{
  "num_hidden_layers": 19,
  "n_experts": 32,
  "d_expert": 64,
  "hidden_act": "drelu",
  "router_score": "softmax",
  "balance_bias": false,
  "router_z_loss": 0.001,
  "init_std_router": 0.0197,
  "norm": "rmsnorm",
  "tie_word_embeddings": false,
  "learning_rate": 0.00254,
  "beta1": 0.9,
  "beta2": 0.99,
  "train_tokens": 261000000
}
Below are experts of layer 16 (counted from 0) of a mixture-of-experts language model. Rows are named router (the router's row for the expert), gate (a neuron's input weights, with its number), up (a neuron's input weights, with its number) and show model dimensions 96-191. Each number is 200 + 20 x the weight over its row's rms, rounded and kept within 0 to 999.
After each expert's rows: "gets" lists some tokens that make up at least twice as much of what it gets as of all text. This comes from a sample of Wikipedia text that the model never trained on. Tokens count by the router's weight.

# expert 13
router,206,183,220,196,222,222,222,168,209,224,199,212,184,203,203,238,198,174,237,156,215,212,210,195,178,217,223,175,228,204,235,231,166,205,214,176,148,179,170,172,191,180,229,215,197,178,163,188,186,221,164,214,199,182,216,245,190,213,196,217,197,185,217,191,201,203,229,176,226,187,192,200,235,202,172,176,189,191,196,222,234,172,190,195,224,209,186,228,256,176,193,199,187,256,218,235
gate0,204,204,185,177,222,200,209,211,215,187,218,188,196,175,163,197,180,198,202,218,207,189,193,195,206,229,215,222,197,156,217,191,163,180,177,166,206,209,198,193,209,212,210,201,174,203,182,218,205,161,210,203,206,145,205,201,199,218,186,153,188,180,202,193,198,193,174,162,212,183,194,215,191,191,177,170,231,228,210,228,160,183,216,213,235,175,208,202,217,203,179,210,213,169,180,224
up0,217,200,179,173,238,171,217,185,198,196,199,179,192,173,155,200,193,208,216,182,191,168,174,183,204,203,191,204,191,199,234,175,155,169,223,177,194,204,200,192,190,221,224,180,187,210,190,195,200,175,231,214,174,169,176,219,232,203,184,183,189,164,194,188,192,201,247,177,211,196,196,202,207,183,183,196,223,225,201,248,190,166,232,206,202,208,195,199,210,197,161,187,194,212,162,231
gate1,187,173,224,178,206,189,234,175,258,183,205,210,180,187,193,221,244,206,168,225,210,216,199,206,164,179,217,171,240,206,204,227,211,237,182,198,177,200,191,226,218,191,198,216,209,216,217,198,195,210,180,224,160,194,187,194,223,201,199,178,193,237,246,181,184,186,214,170,235,208,208,193,201,202,196,215,196,216,179,204,158,197,209,195,175,173,180,185,196,192,194,202,203,174,199,213
up1,184,179,207,172,187,173,168,178,232,184,224,220,194,189,193,225,231,214,166,200,213,211,191,200,172,184,203,194,240,184,184,191,150,219,204,202,175,181,207,218,221,203,213,206,223,196,217,179,173,189,188,219,175,210,161,179,208,230,216,188,223,251,227,210,187,192,197,220,203,216,213,202,180,201,208,231,203,209,170,184,202,190,187,196,186,206,162,181,185,195,211,216,230,166,185,202
gate2,176,178,216,214,227,210,194,222,185,162,217,229,167,216,190,211,201,225,219,181,178,197,229,183,189,186,206,201,185,189,192,209,218,181,222,207,224,215,210,213,170,196,183,187,167,180,218,204,197,197,186,143,226,218,200,218,180,224,190,208,177,213,204,217,220,206,232,192,176,227,198,197,186,187,246,205,159,180,203,213,168,184,192,187,227,198,171,194,238,192,214,204,204,198,232,177
up2,209,163,226,162,211,182,192,194,203,229,212,221,196,219,196,207,185,219,210,155,189,195,207,213,200,187,160,201,172,174,194,198,186,204,213,223,199,214,190,183,189,180,206,195,196,201,218,229,205,187,197,217,221,153,191,213,198,220,203,190,156,214,177,180,161,256,223,192,235,218,204,208,182,203,219,223,167,157,205,178,195,207,184,177,190,216,192,209,200,194,195,167,173,211,235,193
gate3,213,208,247,202,218,193,218,214,192,221,180,233,210,195,195,144,217,199,209,215,209,216,177,202,253,226,191,176,239,222,206,210,172,197,201,218,203,209,188,194,198,180,204,229,226,209,188,222,183,221,177,187,187,195,178,203,156,206,240,184,211,193,171,219,193,208,211,207,232,179,205,188,216,209,194,196,207,157,171,225,185,195,199,208,194,207,195,167,248,207,169,240,181,234,199,219
up3,209,196,211,207,184,165,222,216,208,245,164,216,207,203,161,175,190,194,208,205,201,225,192,222,223,209,210,167,236,233,237,188,192,219,207,259,184,213,194,190,181,197,194,215,192,183,181,220,207,193,179,214,172,203,197,214,161,201,221,213,201,194,230,209,180,210,201,211,196,191,216,190,213,201,205,247,209,189,180,204,187,209,171,218,210,205,194,174,220,210,154,211,197,223,202,201
gets: "i", "o", "is", "a", "r", "an"

# expert 11
router,234,171,214,175,207,222,216,169,215,213,204,208,200,220,182,219,216,200,199,178,234,256,222,190,188,192,222,183,215,181,224,202,194,228,214,173,173,170,165,196,200,179,207,217,186,174,195,204,205,204,169,231,226,184,213,214,200,212,207,178,200,176,228,181,177,190,217,182,206,230,194,174,214,222,188,183,186,173,213,220,222,189,188,173,223,161,194,233,235,172,180,189,177,204,236,202
gate0,222,179,206,193,201,210,192,177,223,240,203,242,200,232,164,232,190,221,229,185,188,207,222,215,196,211,208,181,210,194,219,222,203,187,178,166,221,199,202,200,199,207,207,177,219,164,194,207,176,210,197,210,205,192,182,216,200,194,200,203,206,216,204,247,203,219,182,171,184,190,219,218,192,206,226,229,205,196,221,207,178,201,207,181,196,177,217,216,168,178,174,232,173,186,201,205
up0,238,200,208,194,216,214,186,176,216,231,191,232,199,217,154,224,189,219,229,203,216,213,244,205,202,219,189,183,227,203,218,227,185,224,188,174,208,190,195,194,210,189,214,185,195,162,171,209,176,188,197,221,219,198,200,210,210,194,210,180,180,202,184,251,198,205,204,170,185,207,210,202,200,187,224,228,219,205,223,211,180,199,215,191,183,194,232,205,172,179,191,244,183,201,209,219
gate1,209,182,207,180,185,188,176,239,181,189,176,192,168,202,187,194,226,203,181,208,201,204,213,160,189,224,223,167,191,204,218,199,168,204,213,221,177,210,190,186,205,220,229,201,178,153,190,197,231,159,202,189,184,194,200,197,206,205,196,240,223,184,210,237,187,200,193,172,203,201,190,183,175,171,216,233,195,205,180,202,204,211,193,188,204,222,184,188,208,213,157,202,196,193,198,208
up1,210,163,253,192,160,185,184,238,183,180,194,215,165,211,210,207,210,203,174,205,195,229,226,176,207,231,196,155,199,192,222,164,177,206,181,212,178,222,208,209,210,211,214,208,183,137,183,231,225,184,204,234,181,183,215,200,212,197,208,231,216,180,195,207,206,181,210,178,233,236,193,185,181,157,203,226,203,192,204,224,183,185,208,209,200,196,195,184,211,182,175,198,185,210,222,194
gate2,215,179,179,193,198,164,185,190,184,206,184,217,225,175,192,200,228,199,230,222,195,257,238,201,212,213,196,198,222,203,208,192,170,203,202,188,197,200,179,196,224,189,214,203,171,187,204,217,180,217,196,193,186,196,235,202,234,189,221,198,205,205,216,180,198,227,217,180,245,190,222,202,175,189,202,201,211,184,210,231,252,209,175,177,236,222,210,173,235,186,210,191,180,210,232,198
up2,197,177,189,225,209,191,217,206,173,199,172,205,179,183,208,222,230,181,225,195,218,216,217,205,194,215,193,179,248,203,206,194,180,209,193,202,188,191,181,200,220,211,210,176,161,169,193,208,185,217,189,177,177,186,206,208,195,197,212,212,216,209,238,182,171,226,224,184,227,169,217,216,194,186,177,191,198,182,202,213,225,210,191,189,232,216,203,183,210,186,197,188,186,218,208,190
gate3,188,223,217,208,169,237,184,211,192,200,193,187,210,228,180,216,240,210,157,176,210,182,191,214,232,179,223,225,236,234,232,189,215,206,183,207,204,199,196,171,195,224,158,169,195,207,197,191,229,183,250,167,209,209,229,191,199,171,196,181,199,179,203,195,211,172,229,187,209,196,205,211,185,190,159,203,206,191,202,212,191,208,203,213,221,192,177,202,186,217,213,202,208,172,202,228
up3,203,239,229,200,184,215,203,217,214,191,174,199,211,209,189,218,222,186,165,190,223,191,189,201,213,153,216,201,237,234,212,198,198,194,177,182,190,192,191,167,181,178,153,175,207,181,199,187,212,174,226,158,211,199,207,212,145,184,195,195,192,182,219,206,167,184,216,176,215,194,175,229,205,193,167,184,190,215,191,211,200,206,201,222,240,198,171,192,190,233,202,212,194,167,185,230
gets: " K", " M", " F", " G", " B", " P"

# expert 22
router,217,175,225,171,204,221,212,189,216,216,209,246,193,210,187,198,194,197,226,189,202,234,212,215,172,211,224,175,181,193,206,198,211,199,233,158,167,190,187,173,163,148,198,196,162,209,202,159,181,204,189,201,212,171,209,230,186,232,182,197,191,172,187,174,172,199,228,217,209,238,173,172,202,208,171,191,167,183,206,233,221,159,182,198,226,194,200,200,203,189,186,214,192,259,217,187
gate0,187,192,205,222,188,242,206,230,211,173,185,227,217,185,225,210,213,178,151,208,196,199,183,178,204,179,210,168,216,218,209,233,170,206,197,190,210,183,205,194,211,186,256,195,209,206,196,206,163,212,206,193,199,225,204,197,182,202,216,227,186,197,184,211,204,194,190,171,235,234,211,203,194,185,186,197,183,200,194,191,221,166,213,207,209,194,211,152,199,168,122,199,181,239,222,194
up0,175,188,241,207,199,246,174,232,232,181,180,191,228,211,197,215,225,194,163,200,183,199,192,178,203,189,211,154,223,214,192,218,175,204,168,206,218,193,191,182,221,195,243,193,215,203,213,220,173,204,224,189,197,223,209,189,182,216,224,178,180,191,190,194,182,182,172,173,236,235,214,185,200,205,194,180,180,201,191,164,217,180,212,207,207,184,208,170,189,173,187,206,196,217,233,196
gate1,171,221,193,192,173,226,197,208,197,259,183,194,206,170,198,171,168,188,193,169,206,235,229,202,188,209,163,220,205,238,213,216,190,214,202,167,175,209,175,188,175,207,202,149,185,204,154,194,196,216,189,188,213,189,219,215,220,214,216,200,186,208,201,213,169,216,215,196,209,218,192,218,189,200,204,189,197,220,180,209,170,213,201,186,203,232,215,213,190,170,193,235,209,187,214,229
up1,178,201,175,182,163,198,200,219,183,195,216,187,211,174,215,195,193,184,178,155,212,219,228,212,180,204,174,188,212,240,206,215,200,182,185,196,182,241,160,189,167,205,194,161,203,197,153,191,201,181,229,189,192,187,214,197,221,201,223,224,224,190,203,197,221,213,211,190,207,196,183,227,193,229,212,193,168,238,193,195,181,193,189,212,194,235,218,193,186,180,186,192,191,168,222,221
gate2,189,216,234,209,193,241,175,211,216,224,214,191,195,225,219,201,212,215,203,210,206,195,203,182,191,220,199,180,179,214,178,177,251,218,218,181,199,211,220,206,254,186,213,207,193,212,217,182,192,212,218,194,212,185,195,231,242,205,194,189,174,190,157,207,193,204,214,165,198,184,211,172,196,201,178,224,212,211,162,210,206,191,215,177,188,153,226,193,185,209,168,230,227,195,195,190
up2,197,211,227,183,211,223,192,189,199,225,186,206,224,215,189,217,190,222,194,207,210,200,198,199,191,204,174,217,163,230,181,165,227,210,223,208,213,186,204,192,224,218,184,204,195,198,217,153,185,181,211,188,245,199,167,238,237,212,208,220,195,225,163,216,160,198,204,161,192,196,184,185,207,189,204,180,208,224,190,186,225,198,219,192,209,185,242,182,201,182,192,192,225,232,221,197
gate3,225,208,214,203,205,197,189,196,231,176,239,172,201,206,175,198,192,223,230,203,187,208,248,177,158,187,225,194,204,212,211,188,196,172,189,179,225,200,180,187,215,171,202,187,159,189,172,191,245,183,172,181,212,163,164,222,181,216,193,219,209,202,198,207,219,199,174,182,171,218,203,209,220,214,177,180,198,174,189,200,216,217,169,188,215,227,209,191,244,206,214,204,219,213,198,186
up3,224,221,185,189,173,218,175,195,244,181,234,208,168,196,189,200,218,234,249,202,163,197,247,198,149,217,231,197,208,227,217,188,211,199,177,200,212,208,172,216,209,197,200,177,176,175,212,177,225,176,203,196,240,191,156,233,199,228,179,201,199,214,186,221,210,201,213,196,190,225,214,199,192,208,179,217,220,186,190,186,233,197,171,203,207,209,208,176,218,220,185,174,247,208,213,184
gets: " a", " d", " st", "o", "u", "d"

# expert 28
router,211,185,204,180,237,235,214,209,225,223,204,215,167,194,188,196,210,217,212,183,210,234,203,191,186,184,231,170,211,190,219,211,214,205,229,181,174,178,200,191,178,184,204,229,174,196,182,184,205,214,170,221,195,148,221,234,199,233,176,202,180,177,215,186,185,200,219,178,200,207,172,183,221,225,184,195,200,221,208,206,215,210,193,186,219,183,197,196,229,202,204,214,201,218,217,209
gate0,210,194,208,203,206,210,185,219,204,192,187,189,203,239,215,240,218,243,227,178,228,220,209,214,238,156,200,198,218,197,194,179,192,199,198,180,194,180,196,200,212,208,192,204,224,217,167,205,213,195,215,178,214,214,228,227,204,207,216,210,211,204,207,188,208,208,225,185,259,214,165,228,168,235,180,182,205,197,193,214,183,207,182,210,182,219,215,201,145,145,194,205,224,185,195,205
up0,210,185,207,202,212,228,188,212,199,182,179,199,206,207,228,231,221,239,205,177,235,221,193,182,211,177,211,210,216,201,168,184,224,194,210,162,225,174,174,202,192,183,198,217,223,211,154,190,202,204,217,203,217,188,222,221,240,193,211,198,236,224,199,187,179,200,208,215,227,208,185,210,182,213,188,159,222,207,182,171,182,229,204,205,198,230,202,224,169,194,205,208,208,192,192,208
gate1,205,197,219,228,209,211,185,206,190,194,218,188,155,199,188,204,201,178,203,168,207,195,223,203,198,239,205,227,224,228,205,204,193,247,190,215,174,226,187,204,178,172,215,190,170,190,209,176,180,189,167,198,217,202,183,202,209,200,196,232,172,219,203,190,192,207,197,200,184,209,194,184,187,188,197,180,186,181,173,207,200,193,193,235,184,193,176,191,218,176,191,211,179,198,207,193
up1,237,185,217,215,208,211,214,207,216,209,188,204,206,205,183,231,170,193,220,203,196,196,195,223,214,193,207,210,225,177,207,224,229,241,195,160,193,187,188,204,221,178,204,156,193,192,206,150,145,226,189,193,190,203,180,247,196,205,203,219,168,176,225,225,202,185,226,196,225,201,211,206,198,193,179,172,188,190,188,218,208,204,174,201,203,174,195,217,210,171,190,207,193,248,193,200
gate2,225,221,206,175,221,172,201,212,204,203,183,185,162,190,215,171,252,233,182,205,190,218,187,196,186,182,204,162,196,217,187,210,239,229,216,198,192,189,202,176,246,206,208,221,245,190,192,201,165,175,181,193,156,190,187,215,191,223,212,217,222,210,219,209,231,210,203,202,219,192,219,213,251,192,172,212,226,209,223,189,168,188,202,204,218,190,233,224,208,203,202,218,162,187,198,190
up2,230,232,209,167,222,182,213,188,188,227,156,184,199,193,213,184,219,249,166,196,198,242,167,200,179,181,197,183,195,236,184,201,224,223,213,243,193,188,215,203,233,186,208,220,213,201,215,204,170,183,190,209,178,202,197,211,184,222,214,208,221,210,223,191,225,189,240,212,216,198,185,206,234,194,175,219,220,205,214,176,173,184,184,204,210,213,230,211,235,231,209,230,152,194,203,195
gate3,221,185,180,202,196,196,229,220,188,195,212,185,177,177,213,204,182,174,197,203,241,215,185,175,224,202,207,194,209,204,207,231,193,178,245,202,177,176,153,190,192,162,204,206,203,205,226,208,198,234,211,208,224,180,210,188,214,221,174,200,189,193,217,190,174,194,227,208,219,190,203,170,225,203,222,190,224,186,181,204,235,192,192,204,206,205,194,211,234,215,215,170,153,200,191,220
up3,174,178,189,163,226,214,222,217,204,191,215,166,193,142,221,209,196,154,222,196,234,212,197,192,209,209,191,204,195,184,219,219,186,182,225,197,192,192,174,199,195,166,210,238,167,217,235,204,196,209,232,188,192,194,212,188,222,205,163,199,187,209,230,213,164,196,187,204,222,187,205,185,192,191,203,217,227,181,199,207,189,198,198,188,193,190,204,208,227,195,221,186,173,214,171,209
gets: "it", " B", "if", "ing", ",", "in"

# expert 30
router,230,202,228,189,212,215,236,200,211,231,186,203,179,223,181,229,227,215,211,157,235,255,208,205,200,175,227,185,215,187,191,211,195,224,246,175,200,181,190,176,171,175,196,222,193,183,204,192,185,172,179,212,176,183,222,223,187,227,176,209,186,205,228,189,201,218,209,194,231,198,208,176,226,202,195,195,201,200,202,210,220,183,181,205,245,158,185,230,213,189,189,211,172,226,220,207
gate0,223,233,182,218,209,198,212,193,151,229,204,179,188,227,208,250,180,192,185,221,211,201,206,206,204,202,212,231,189,194,203,185,194,208,249,195,201,156,174,214,234,195,217,231,207,208,186,213,160,162,194,220,188,222,192,188,208,245,169,211,215,223,168,183,186,166,207,182,200,196,196,176,204,173,189,187,198,203,186,203,211,151,199,178,186,192,178,186,223,194,211,192,184,211,205,238
up0,231,226,199,219,170,201,211,227,207,201,200,173,187,236,206,220,214,210,219,185,215,221,207,208,186,203,176,188,207,168,189,215,215,180,205,184,195,179,168,221,209,222,216,252,202,203,171,219,183,198,197,246,215,195,232,186,211,208,177,226,201,218,152,199,218,180,214,176,202,177,205,166,199,170,199,197,224,197,209,190,182,185,193,192,199,177,179,213,197,203,212,188,166,230,186,223
gate1,190,196,200,167,192,171,215,225,205,169,219,213,202,230,225,186,229,195,195,153,174,212,225,195,174,227,230,202,191,171,203,228,217,190,195,171,230,212,179,230,208,195,162,219,185,201,152,212,216,197,203,201,193,209,194,230,185,163,211,180,210,214,235,195,202,215,217,217,216,205,183,197,180,179,152,234,203,197,187,199,207,178,231,196,183,224,226,185,190,206,200,161,191,180,194,187
up1,196,190,187,185,203,182,189,208,211,207,221,207,192,196,197,189,237,173,172,163,189,196,239,171,181,196,197,194,195,161,191,210,198,194,211,185,219,198,193,210,207,185,181,198,161,221,172,199,237,192,187,195,204,182,178,231,160,216,217,186,220,231,230,192,187,227,203,227,212,227,201,213,194,153,172,205,201,179,196,217,202,196,220,205,198,243,211,197,189,191,190,165,201,200,189,212
gate2,224,197,191,201,185,201,168,189,213,204,219,227,220,231,207,193,201,192,236,196,213,208,195,212,187,180,206,198,178,197,223,192,200,212,229,216,190,211,211,225,176,238,217,189,216,206,173,186,194,213,182,197,190,210,205,226,228,218,181,209,176,230,204,198,185,208,197,215,229,191,210,206,181,224,190,193,192,195,189,202,166,180,224,173,173,243,173,210,206,163,223,195,174,206,175,209
up2,211,223,197,200,192,204,148,169,222,211,216,238,216,221,197,190,194,222,199,214,210,174,208,226,164,161,199,203,205,184,204,191,203,203,236,218,186,197,189,227,158,215,208,183,220,198,177,216,199,205,187,194,204,221,202,231,226,232,168,192,186,204,189,205,188,186,203,209,225,179,197,198,179,211,182,194,179,207,154,203,177,178,217,158,186,226,191,212,196,184,225,202,185,192,172,224
gate3,206,173,214,199,225,213,188,168,181,263,179,198,206,210,209,167,234,243,197,199,188,187,231,183,196,210,186,195,246,173,211,235,189,186,232,218,209,186,212,224,236,204,200,221,162,240,172,185,155,206,209,180,179,197,248,224,208,233,192,212,201,193,174,206,216,166,189,218,191,218,211,210,193,197,214,158,202,175,198,199,186,176,206,147,172,192,164,211,177,228,194,216,215,233,205,194
up3,187,174,221,203,245,207,204,189,179,256,178,203,208,225,205,194,199,228,215,178,156,183,219,219,206,194,189,193,240,175,216,240,195,189,238,232,199,194,196,218,227,218,179,224,191,206,201,180,184,199,208,195,174,181,226,230,197,232,179,214,207,209,200,195,201,182,205,201,211,233,184,234,181,178,230,166,199,183,214,195,193,169,196,160,179,199,195,188,176,227,200,184,232,216,222,189
gets: "0", "9", "2", "5", "8", "7"

# expert 24
router,221,174,229,195,222,185,210,190,225,218,188,222,180,220,168,205,213,196,214,190,185,211,232,185,174,172,229,181,217,160,198,209,207,233,242,170,182,167,188,174,180,179,189,198,180,177,213,176,184,203,191,219,188,182,215,212,190,235,169,194,185,163,211,194,189,203,210,183,215,198,192,189,207,214,195,167,177,174,200,215,215,172,185,205,241,177,188,223,206,195,181,192,177,226,202,212
gate0,223,212,220,198,194,231,221,157,191,225,192,204,214,174,191,199,211,216,186,201,211,196,240,189,162,222,229,215,206,224,195,210,219,228,226,176,214,217,174,197,201,196,205,188,215,168,181,227,224,200,198,192,217,207,251,202,237,185,192,206,257,251,199,169,219,183,212,164,191,210,204,200,163,181,192,207,194,180,208,175,200,180,211,214,250,204,189,221,191,197,195,240,199,124,224,203
up0,192,231,206,219,170,190,198,217,188,201,185,217,227,181,211,219,227,145,189,233,179,163,198,194,165,210,209,225,202,178,164,166,208,188,191,173,205,193,184,194,181,183,175,194,225,186,199,210,231,202,232,193,206,211,179,185,237,203,234,208,210,171,204,170,204,211,233,218,175,218,183,214,200,184,190,224,202,190,209,185,214,193,190,231,191,210,210,223,188,219,218,199,203,187,188,211
gate1,219,203,172,226,176,216,179,160,205,206,175,176,195,216,179,174,220,211,162,184,186,189,234,250,212,193,218,202,214,167,196,220,214,180,212,178,175,222,160,182,200,206,234,205,194,205,202,210,219,193,218,191,215,196,223,174,192,183,213,205,242,192,201,207,203,229,173,178,193,224,175,185,196,198,152,201,221,215,188,202,189,200,202,243,206,220,217,174,227,244,182,203,217,192,221,192
up1,211,196,174,212,172,217,168,197,192,192,212,174,188,228,188,183,192,230,180,154,193,193,235,227,199,204,207,198,212,183,201,214,227,203,198,180,185,190,168,187,201,207,216,190,204,202,214,215,239,194,189,221,189,172,175,199,196,174,215,225,215,163,209,221,206,221,181,197,208,226,170,196,189,207,152,183,205,226,193,208,175,198,180,236,213,245,196,191,239,211,168,208,210,171,215,179
gate2,231,177,215,200,168,206,208,227,174,198,207,188,167,193,248,205,224,238,238,212,183,207,214,200,186,192,200,227,174,228,184,198,233,190,213,238,183,173,228,209,235,166,198,220,170,180,192,182,201,216,204,159,190,196,223,192,203,207,181,189,185,179,217,232,213,203,189,203,216,196,195,204,165,207,205,244,165,187,221,211,200,203,214,187,154,201,192,219,204,232,190,193,212,210,205,179
up2,230,194,208,192,194,202,181,200,162,208,195,210,175,172,189,208,226,225,249,192,195,210,207,189,204,202,180,212,180,253,194,208,200,184,234,224,203,198,232,167,246,165,160,218,187,203,198,182,214,246,202,180,189,176,208,201,195,205,209,202,187,176,221,223,206,177,208,203,203,203,198,199,170,191,215,207,169,170,203,183,205,194,188,145,186,207,181,214,197,229,189,214,212,211,203,189
gate3,203,200,191,171,225,210,201,211,196,194,190,210,226,180,184,183,215,231,195,190,223,189,245,194,233,216,167,197,196,182,222,216,165,202,223,216,205,210,158,232,194,214,175,199,181,188,220,195,194,184,191,212,251,211,208,202,199,168,213,195,203,219,209,191,195,184,215,215,191,196,176,199,197,219,195,176,209,183,217,202,225,213,206,174,223,207,224,201,241,181,169,191,173,220,211,210
up3,206,167,186,174,200,225,189,220,202,182,182,176,205,194,186,186,184,248,194,217,236,200,241,212,224,230,179,205,177,196,205,207,190,203,212,205,207,212,136,219,188,165,192,199,205,203,212,218,185,197,182,194,233,225,180,199,218,194,209,191,218,238,226,210,188,191,228,212,205,185,166,177,205,194,179,183,239,184,191,210,248,207,195,180,193,221,227,174,233,200,162,235,165,220,197,192
gets: " the", " and", " of", " The", " a", "s"

# expert 31
router,217,173,216,172,238,213,220,182,207,210,174,229,172,203,189,229,224,199,212,177,213,219,209,188,207,189,203,193,219,181,224,222,208,205,228,169,182,181,167,166,188,182,191,218,196,168,197,185,198,189,159,214,171,193,218,228,213,229,185,189,202,187,234,174,179,196,215,200,225,193,179,197,229,230,186,167,161,199,198,202,201,173,171,201,252,174,188,208,218,182,182,215,191,247,195,215
gate0,197,183,213,171,223,218,176,202,210,200,171,221,185,237,158,202,196,187,211,166,180,203,228,189,199,221,214,210,179,211,220,208,199,210,257,169,226,202,181,192,196,189,194,167,218,170,213,205,194,195,187,211,185,213,183,198,233,210,205,184,195,224,194,193,197,178,176,212,219,186,183,208,209,180,188,178,173,198,234,206,215,202,193,190,208,206,232,179,218,159,188,190,212,241,228,212
up0,188,204,214,194,212,207,187,190,197,189,180,225,197,203,174,194,211,175,202,176,168,196,204,182,225,178,221,226,205,177,218,212,192,180,236,177,226,216,179,186,196,196,224,157,225,202,198,193,192,206,181,206,195,212,187,170,224,208,221,181,218,230,197,198,162,172,199,228,227,193,201,200,232,176,172,180,192,212,217,203,216,200,176,201,212,197,214,164,195,164,174,184,204,196,245,192
gate1,221,210,190,213,178,199,179,197,157,183,217,215,221,187,220,211,162,193,184,163,222,189,185,233,208,188,179,232,227,149,215,202,224,212,180,207,204,179,184,166,233,193,171,200,229,214,199,208,196,223,194,213,195,174,207,214,203,227,192,201,211,210,190,215,201,228,215,211,191,191,217,192,205,197,203,226,184,152,207,211,217,202,187,190,223,149,192,170,191,182,159,226,202,202,185,209
up1,217,214,196,195,208,202,201,195,157,219,219,204,221,172,219,211,166,188,182,176,233,221,201,227,197,179,161,210,234,161,217,237,241,231,175,191,193,204,168,180,238,196,178,202,210,207,202,216,182,238,187,187,180,169,194,225,206,202,200,178,192,167,194,213,186,228,219,211,200,210,212,195,217,184,212,212,187,174,210,213,202,192,181,191,213,168,173,159,191,191,155,225,181,195,200,202
gate2,212,191,175,220,192,192,212,214,206,190,240,236,192,181,167,223,204,191,191,201,188,191,224,142,217,222,209,174,214,207,200,186,185,224,200,190,187,218,203,223,246,218,173,211,156,230,204,212,201,202,212,239,203,191,169,215,190,226,223,212,208,169,190,179,239,201,223,203,227,225,167,223,202,210,197,197,182,180,196,188,204,192,203,190,205,210,150,189,189,210,181,253,177,208,216,196
up2,202,213,188,182,210,204,209,231,207,188,189,250,217,191,172,225,228,186,202,195,189,201,216,194,215,203,184,185,192,207,203,200,209,226,202,180,195,207,196,212,215,208,177,189,144,188,206,205,187,197,201,224,223,193,174,223,184,207,211,222,212,158,184,191,247,217,177,213,217,207,188,230,214,187,216,187,189,196,230,217,206,197,180,197,208,233,197,189,186,206,217,230,202,217,212,200
gate3,210,173,182,185,224,216,221,205,192,185,202,222,148,193,191,192,212,218,205,228,148,177,137,196,191,182,183,223,185,207,266,198,205,167,160,238,208,200,193,228,236,215,211,202,210,180,224,192,198,194,224,194,163,218,222,203,179,187,189,221,217,211,202,186,157,203,176,200,204,203,214,214,201,218,231,192,161,189,185,206,213,165,209,212,206,203,190,223,189,216,208,215,220,241,220,225
up3,234,221,219,187,196,238,227,203,211,192,202,213,199,190,203,182,227,218,191,201,168,197,157,183,183,208,178,227,162,197,216,218,200,182,178,222,199,180,193,240,226,190,187,201,198,168,183,179,202,187,253,208,170,205,235,189,194,194,175,223,193,197,181,199,165,210,177,201,210,194,225,192,224,199,220,198,185,191,184,210,197,168,187,214,221,207,199,209,184,215,215,196,210,212,214,214
gets: ",", "ian", "er", "ation", " film", "y"

# expert 5
router,231,185,219,201,207,207,204,190,202,201,204,224,197,206,166,210,216,200,204,207,202,206,209,212,203,187,241,164,229,187,238,232,188,209,205,158,161,183,172,187,198,173,201,211,166,197,196,198,209,179,166,228,207,186,230,244,185,221,191,184,187,161,215,184,170,184,197,199,199,240,168,178,217,222,187,185,175,173,196,228,210,184,172,182,219,198,187,185,204,200,190,217,165,230,229,201
gate0,204,189,212,202,211,193,229,196,194,142,242,181,187,210,216,211,225,234,211,223,194,193,268,222,175,202,229,214,194,232,183,188,193,203,193,169,182,220,183,200,202,202,205,194,228,172,224,218,166,192,193,187,213,174,240,219,214,185,217,205,225,180,194,185,222,214,196,201,198,194,216,206,201,183,233,213,221,206,201,225,210,162,199,197,202,195,200,207,166,215,221,171,211,242,224,207
up0,189,166,186,213,249,184,228,220,191,151,199,236,202,201,187,212,188,216,187,205,179,193,218,223,191,205,194,167,183,189,195,211,221,207,200,191,186,210,181,204,178,220,218,210,183,185,233,206,206,164,196,201,210,193,216,220,205,208,199,260,216,174,212,202,223,222,172,209,187,211,173,215,189,212,235,184,164,196,181,223,172,190,193,198,215,219,186,196,172,227,184,192,187,245,205,200
gate1,225,201,202,235,223,225,227,207,172,209,154,180,206,211,212,222,193,216,178,195,199,189,211,197,213,209,175,170,210,206,200,183,215,208,181,209,228,205,207,226,218,204,243,213,186,193,166,216,221,201,231,222,178,191,190,215,210,206,184,205,221,220,218,189,205,203,189,224,205,217,188,198,210,185,211,167,149,203,195,224,193,210,154,214,202,238,168,197,204,176,176,229,195,215,230,180
up1,236,199,216,228,217,223,186,231,177,202,190,180,176,183,191,199,187,232,201,211,176,197,184,210,211,206,163,177,214,213,188,170,226,223,185,249,221,203,200,226,222,220,206,211,222,184,184,205,223,213,255,211,161,209,165,210,201,204,181,196,210,201,202,210,200,197,193,203,203,220,169,227,183,204,219,170,157,190,216,222,192,203,173,217,199,205,188,201,183,181,168,222,206,207,231,172
gate2,248,141,191,197,232,195,233,173,165,195,160,185,192,182,165,175,221,205,195,181,212,204,208,215,212,206,166,198,204,209,223,198,146,194,192,192,163,220,215,190,161,181,201,208,205,194,203,192,203,194,185,209,214,191,241,204,224,201,213,217,187,169,223,191,169,213,198,179,202,214,197,204,208,214,187,145,205,163,200,185,243,212,181,191,198,166,203,191,192,195,210,215,171,241,214,207
up2,214,174,194,168,214,191,183,206,165,185,197,206,196,163,162,195,203,192,179,208,220,188,206,219,188,233,156,247,195,215,188,186,179,191,199,201,177,236,201,189,176,178,204,217,204,183,210,213,217,174,180,210,213,208,199,184,221,187,217,194,220,185,216,196,203,187,228,156,169,223,190,198,195,215,198,180,197,190,198,174,230,211,160,225,229,186,202,186,176,185,225,216,186,217,216,228
gate3,190,183,224,196,173,175,199,204,203,209,205,221,192,204,165,202,163,152,204,216,202,192,199,183,209,210,226,234,179,217,226,180,215,170,210,212,157,199,225,179,176,193,194,189,175,183,205,214,249,212,222,190,196,192,206,199,221,193,181,165,218,165,201,184,219,194,219,206,200,231,215,167,179,167,192,192,207,214,236,208,195,179,205,205,200,200,204,238,261,210,197,161,228,214,196,203
up3,187,182,232,178,174,220,161,205,203,157,201,219,178,210,162,190,175,164,198,221,221,194,225,157,213,226,219,202,200,243,238,212,180,191,235,215,176,217,203,207,189,197,189,159,182,188,202,228,222,196,214,199,179,196,192,198,207,193,213,179,221,203,193,196,206,185,216,202,227,237,201,176,186,158,218,206,193,220,229,243,186,175,212,182,189,187,208,233,245,219,190,192,229,220,188,220
gets: " b", "th", " g", " th", "h", " he"